config = dict(
    n_layer=9,
    d_model=384,
    n_experts=24,
    experts_per_token=2,
    d_expert=480,
    d_shared_expert=0,
    activation='mish',
    moe_layers=[1, 2, 3, 4, 5, 6, 7, 8],
    router_score='softmax',
    normalize_top_k=True,
    routed_scale=1.5,
    balance_loss=0.000755,
    balance_bias=True,
    router_cosine_scale=14.0,
    init_std_router=0.012,
    lr_router=0.00036,
    vocab_size=4373,
    norm='layernorm',
    norm_eps=1e-05,
    tie_embeddings=False,
    optimizer='adamw',
    lr=0.00161,
    beta1=0.9,
    beta2=0.98,
    grad_clip=1.0,
    batch_tokens=131072,
    seq_len=1024,
    train_tokens=700100000,
    steps=5342,
    dataset='wikipedia_en',
)
Below are experts of layer 4 (counted from 0) of a mixture-of-experts language model. Rows are named router (the router's row for the expert), up (a neuron's input weights, with its number) and show model dimensions 64-127. Each number is 128 + 24 x the weight over its row's rms, rounded and kept within 0 to 255. Numbers have three digits each.
Before each expert's rows: a language model's description of what the expert responds to; "comes after" lists some tokens at least twice as common just before its tokens as in all text. This comes from a sample of Wikipedia text that the model never trained on. Tokens count by the router's weight.

# expert 1
Description: Digits after the first inside four-digit years and other numbers, in dates, office terms and tables, such as 11'8'3, 130'5', 201'8'.
comes after: "1", "0", "9", "2", "8", "3"
router:139154105109130070159119123146114153119139135163093161131134134114144128145126122160136095102151065139125142105161124119118170073104143104137118123145185126163128151134138124131195147126159153
up0:139161113114113132124132136103137112125139157144122107157158089139137145137084122120124164125154144109117119122133114135101142124125132139127101141162036140101107099179090111085133122143155118
up1:109127087122144142133136128072123097158150124120125127147130114141128124170092100127142111143124137194125110117135166134133112117123143168132159165124127142111112178118121143116048081086151124
up2:126097176141137131105171116105115114107093120104138113155140172110106134145121084117121108171148151145134124170110119146085114111142117105138129176161123117144111092104157158144101129127099112
up3:110100067160145138132154136131142099125117128130166127132097066131155130073095128082108170129124155136104112155082124129166110149174131118145142191124168148138119113115096107085124127145124100
up4:161143178141147164136065105129114141135090136126129115136136132095103130091150125140110128114167134128140132166157111098121146100164125093136144136147081106124133143188084140154103123189127097
up5:151155154140170135106101128119114109087136137169102141108124146133142141153119141154133108116124132139125103139134121123119124167129100129074139126123166129147135126134135153140129132175120162
up6:146149129114089134128122138128160126125110125141099142169159119137121137117125149152157163165141144135144085129126118096125123134160155163142111132119142100105094099072112166117141112131165120
up7:134121120150143114111139146143152118138125096127126117108103092132129150154100137098122148127133143120063105115120132131122146100114148109082124117136163132107144112095120120165131142150138157
up8:133118070126163126141117151116112105161147161143162106161109132116112123146096159134056125131132185170126114130086116128135125115095132124136152170130084137124115126175162097123100100117138117
up9:134157123116143114156154121088108147123091155114131104164137130115096143080157132144143102135138135139166126111110147095094145101121149171134109143133089069101121114137123119084125117136155162
up10:114107088111052105139115132160161115130090142127118123155128141166136142123101142151099114141131152146138115146158121102139162122146104157159131156148121142137109152135105170144130109154148100
up11:107147158115123152122104133100139135090071156137136124157076145091118162079141135194098156141125176132143095139113085084060099120158126141152115120143155136135144146116120147138117111115146152
up12:065138123192168126091136146125116151141133119154130116139114145116112130171124155097088135097102115170126118125124129094118094134140100078122159142150120144135118140149107086142118104159140195
up13:090128138157145159117140161119109146117134149071082146169151096133144101141123095098142085180097138114149115151110139148177115143151097110147163145120131088096124133120109121088076133088062121
up14:157172138162085105120106119073131130136148136155139098154136131126093143142132139127121129139140137103091083120131139113120103120168158130141124170144114155071123125140074115113119077116141164
up15:156136174119176149148102115113149117078097095062168115147140113100172087154101105146097179113123115130129126120139132138148091120134144112148127108102136077112128111132157172124145146139112120
up16:119165105133126140080121130076156132121139140085163085152088151095167156147101126077130130139089161130122158133099132147147138115164150132114109161126129140128107144086076100072120123122114134
up17:099158155097080142124103094140120140149157172120131090140117126153089107136121133109108130114110119146127145131156138120153138118131129160123115140152165118129143140101074128150140103111149112
up18:135125139112111118108114131105146123164174159104112151118148097124111126130110159118119130124084109125134144107106154131155102140122115125119125166144165119125137106124148160118125079134113145
up19:075179129171144127119146136115114144147084095145123145112139122068107137135138119115111104198129143141139095127150159117120140131126122151122167165133155160125126126127112133100070140174116130
up20:166111102098131126132070141118111115088120160075125093118056139136081122108113132110156171110143142146140155109132119147155112129156090148130111150115142136109123135133093079145121127141143110
up21:100162137129117150095080100155142129158166153123103110141125078112117097123087117101129146143144134154128150105105136131144122145132174114140114138134137139128148110149110134104136126127103118
up22:064148152159117113135094139140123147125145179095107124125149136149068090125143104142113095153130126147091131161142149141118176164074099124128119098136164074136089122104173145154142134114097158
up23:109184159188097135105119160138116128177143113158142129122131103114133173173132130096111088147110128155114100146103160101125132137130146097119189102147153129142115095133078113108137097142114157
up24:143125158144144134159128101125158097122111226130128124091134088100141142137124091139139120146115119148111110170102137129130136137159101129069118115141112125107172124144095147099126087148125154
up25:101066148108108144139111139161145115122139147111163135119148138139098131117144144112102107139153107102167128124142138099144141125105096109123119097135124151173183128160137184160123165151082111
up26:105176104137152173111136121126148134157126131132127113127167159130098107102133128120124119140110165116189110132121138093082120138088141139161138139161119102128055084091094132128082111124114142
up27:139108131103177137118114150113131116166100150073113107154126142129089098143124118118152143164101117116123147143070121143106153117180100128149130149134101112126086101134124129142095140110129086
up28:128129138087146165112115137120134131154099103133110068133152146111104145100124072108130178085135159146086135163134139116085143124125113122111117153089101103105106127114124092121112080113128152
up29:128136155113148152113164167036089145107121107142119114136071118110162110118073111150146102096157166090168120117118105129118151153128105116107135124146076130119101132122123124110111129139111131
up30:128108170157138095098132154117122128154126190078135159160143135188157164107113094072096159102122146146108102127159142120170085123115156149137116107085121148104120117097176136155130118156102122
up31:141143146160137157096180128139128129168121144136149132113117133123147169098149150144120119139110153103105128142104116119109099141176172097117140212158132098064129149091129135138163130132104115
up32:149124133141140119114115140114106121168091123114097106146160099130079106134092135116136137153131147138122138127135089124114107124152124123114153153144096135149112111133137119131125088109119123
up33:094095114102139150123101158119137157099126131100147129179138149155175112123136118146136194119135119120126150165111120140114119146129120164133151100084098086136179133116131148123164143151108100
up34:136134096134164149134133127141121125134133131122127142120102133134122119119095100089100100129148136116093116115180124115130149143096153127131158123104160143147153081109101103114132127155112113
up35:141118105132131142134115145128149138120095149120121160164125158124110116128085113140128107138136153135181158090141176111114129139137120161158134102108124128086139108109112160124084117156138141
up36:087134143174152123139160120139112111101070144106144132125156150131089135123165101120146105132092166111128108137144126146100108161138132112128120139115110097125129088116170105142119134146092140
up37:121085121105129098124164138142132194107141110096128148120163101123100136169139096095097113178116131168138148138145154141117149172127138110112154097129122149142135098117120100143140127159108145
up38:165166139110076138100143140119127147134130125132132142186136083106118127134145080104126135149080089132158127138116138117124065144143126131149174082101137159100085183130147124095102122154119109
up39:119140132142126143094135114131109148159089183137155113130101131120148161148139106102096172149126130142092095126111118081132176128117124122135110133132141147067134167140090177130127132130152094
up40:099124139130124119090108086143119143103111162125154167087124105143150111166091154089129071162123125139100124144122151121104127152113127135126124124133160125145180138158058118120144123134107126
up41:136153136141138142132113156043106129123128142131150123131137141154111126124084135116156098125148127126172157093106164158140110140142123109156125127199116151103118068095166123140114115158129140
up42:162145128124141115137169113160111170125160119137151124146082149117118143121129074148085116178128137130143134161121090102134091130144134109111109093147167116132133107153135123143122152193145144
up43:158145112117131142143120083125100104103126150160113084136099145137110133112159124093160135135121142172144167130130127091109101126177081147129117174109172075137166132099096134128131133171153145
up44:121162093169123126131174157106127136081105140114154161074154120134141124155099123162130175134145142125163142170129103109141097177108113138122119162113110090132116134127174122107111150178114164
up45:151123127132118119113132112144166139123130108112168110102099129131151101159130128092150084140128127177156089136154113110157147139094151068119126118187138165102117095104138148136093127149094127
up46:135163075141105107084110106115111078126137165129140110150114096138126142107137111148110134124093142145147126147121185124152132134146106158114157149127107138108128095147081059117119089103114141
up47:122119142089132162144118110128113141118108114161133095120110110147066139118138097123124127153148126156121137137111112121136111127168130105137124099080154151107129127155134125127107095151063166
up48:110094085148124133090184159147120123141125117120106109125139116109139130129121134080109125120131116118088113113085119099093118148133094117116131147098124118102147134128120132129135089141134145
up49:172184164125116127124102099098131112098144144092132143094144090123146122139106114098133138093116117093119143116108157135175124117163153135138131125124135089101120122110113138086141125148141158
up50:166124095128166156116115104157160124112148138124118126143118131120115094172127092103108122154089122107134133134150136121144112138134122113131124175108144186112125140130140092114113148160104167
up51:169092080136122181126114125124126129085125155122099083121122118151090161102129134143104120093129134104130139158160135059119143118188114134130131112089141111146155153130130149131129136232119137
up52:146173143181149144125132097152116129136123118101095135145114137138137119107157092126151117159128168149135098133133095112095120112147120102158142179156130113149129115156139129133126151158098088
up53:148118125173120137104113124141184125174101144117121129127161113136154116135087068099094154120124141108111109114158127151184083142141094082177170126111147159114135157164109177093112115133114115
up54:129113125138133123143099167102193111136127207061155111126114083089113144131103123142102129165145128132138106153131131148139134130144110142105153145117144104156168131129121107143141113120121106
up55:106101122155135143138101131138145114199132157118133113167138140106118141121122075151133124124186125147128133098134115128108148133115147081126151128160162139090151140168128152140129145108152153
up56:130175091104185133103190177100138110074130142132182135117132108145130154143130134141076094156141127143149097155132071119136113146136143119118153165124133126181162109141136123151133096140177127
up57:135134096179076151112104137122129097128069142112147131102124137129137146129141060066103138116153132128199143128155126131149109120167126152138147123135127188121137112122122153122115112144132097
up58:187137136094114146161125070110144138082110159091168084144105154157093125123127124144120103192091124135177124115146158129119123129116107132125135109123133149094100081123084122146125146121132154
up59:122151127099144144120121145108156120102096132128122142138173150103107141114144135142109149101092132182134117160121115127142114180140133149146142096099137073137111111103112117154088104137145145
up60:130188183172113110114105075116108134101130117103127102125112138123143092122136165118172121144087148112158096122160124160150107115113117117102145136089127123129107136098148103103104138148121161
up61:133125119112098128124131132145094125144147108143093096144111113108072134149111099099118143151128161183186117156139115054131159152140122093148145151112114175134086126130135090143115117123094123
up62:065133090140111098050115168113095107137086148148129123143126091133136162125118146119106192113138141103142075133119160140128113140129126152142140167110114125100144071130121092115171133183129142
up63:109124126104150181109137167123207138112145175143155131173104136106118139111106115113123117122117144129105106135078114073129124113164142140189095145087131117102121142073127147154088133170161164
up64:101137105110130139126098149110154146106137179101161086141107174108090143092133131124099145113127138153147166163130120120142116129136146120122132140116160106148141107101109091124112138173125113
up65:139166144128168136112128172130167141133144153132163100116095169127123123083136123157109125125144187108134126140164099101151117194097138105076110124135132167137133114083138111121130119120147135
up66:102113185097180154134108163136150109156113127111150100136105112104121166128149140168108153141117147143157086126091140100122117124135111103118109152120144132172148148106117144142108120136151151
up67:152137137137166130129148086133136158118146120115104125113110102114119131140095184128116113136125147153088121103152128142141123158139141078094126123136149122125168102105111120172107119158109096
up68:084112100163113149121139176124148118117121156087161095112085137123120114149122082122128132131137158135126121150122140133137128136158084120144147129116114109102126114106131100037095147184132111
up69:110085147105122129130112123104134121146092125070120119207143155162103156138137114124139146142143108089135142190144184114125153133105080150141118160167069116129118107129084134128131145139137148
up70:072120126106126128137161124129132165140146157066115134138147182147091118116122104100152091144117127085136129157148123135118115157103122083122124094135130140087178104112136135077102110107106099
up71:129091095150145153129153141115151137102111146124147140126153128199140123103141135105118140134132163148184112137126106117130084112145084133141121158109113096150145119114125106119122149144112097
up72:180149097118165126125148139116110128101125152148159097122128141134098156144144110130044125120114155131106088119164103083104082133126151123135160129140156160070148157138110154136118122147170140
up73:114081126115072109096117130173157126137116163093090145191135133133144139129116090121154148155129112202162109144129115112074162162133149133135115114084126150117130110157109139139136103149149105
up74:083171121150131120125130134109148169078112077123202107122128171131129133126146118101157106195126130163109135130140126148183133143104107088065150132147115108107120111087126157109135104152105134
up75:123123094084151177148153136125145103111085144113119122150147162187078164143096148126116142137156162130089119123089094092070148120139114123140143147090117107121115144135096102158114153103138147
up76:089131089114152104107124118097134128115095109133133099114096122191103142125171131093104172153147163137134113185127153146135134151144113154131084116106064130122139156168142111113100116147104132
up77:129141086163114161132161155135116135150149097153163112138102152120113151146135113135086132098125165152158123108090111065129100121134138095133159148122152155115140120148135141130126137153131105
up78:091126112147075128159081096152142148117120130119122153138122139118138127119157102145119105154125128190147121136131156111098149125112138143083134136114135110104106083112135169140124099138150088
up79:171151131121148116101148127136150116093116134136134111135090160134149151106094145154106144124148124074144145127130142124117116113108136137158114136113146120138097159139124145161116162104171094
up80:139111127152135133100121124139133138144126144138109174177132114128174127170114107157124134185142133148136107126154141144094122113140181143127111146121147108079085113170133143123147112137151113
up81:109118099144076114076143058160132139127110113099166104146129135133110149132137097123150130182120137143154159145170145106160135136147124140144109129151124101149117131130100145092118143161145124
up82:117135082141144099152124129132145138127126118152207106160116136117156131105138124142111123106148117114146156124106136118170140126111147143068110118131106123188146162082166151152146135187131124
up83:117114143145145150137100112176151141160122106144127112149114135144106103112134128101111096125140133134120105143121079138114157115181115145093147163145104168119184160099153127146108141149134070
up84:103158127145112162088086138144128132164136136131079122131116108094153101144107098096145103127139135147078118103153131093130165101135128088145120172095122130120132098155085124147099121144128129
up85:109111165132121143111147146133131108175124162105087126153152137112113137106131088134148128088145135095128102137111126096052140156137131111146148129113116119132150110105137107071135111164155154
up86:136185102149144117141143168124142151114137157127081136132148134147148123137084117164110154151120125128103132127153115104128118137134101126132139138100130096101145122146092123142118085128123105
up87:109171080149134147155135136093148149168139137106137128125171130121125098156126124138147088128103176145143096122097170127144128139145134122136133170124124150096121099109080115119105137101088120
up88:145110153120119166124118116109136074175116112141093092128140121094126112119100131140097108164143146178191131139091178115078127152116156131118168124120133126160128117143087141114122103101173137
up89:137140159161147143131137120109122131089106178141107136103158102101081145114144138163152146130091144164142149133086126098114124181111129144108100106127138062167094136127139100141119145141123145
up90:094112139033098134142127093148118129104103110122126109143120142140077156142134110093135132121142125158123149155120087066153111152107107112173105131111112141113152120145096150118141095153123171
up91:110150127102103161135181157126125078151130124126112117144126115113120194117156130110102145088124125130120070104132123113107100135131127103142123107137180146140107121160123110075129102186145165
up92:104160136110153130103113120136114145105101111136147106130151115144087137081150066102105106105093153134085141125131090096117150114175140131124160131107158144087164152130095138139130145159103155
up93:107116131126111125145146112143126142168118141137149108139144083153133120157135121129145101111166147135153105119132119117121131127138144098084176092138097151094125070120173136067104132098088086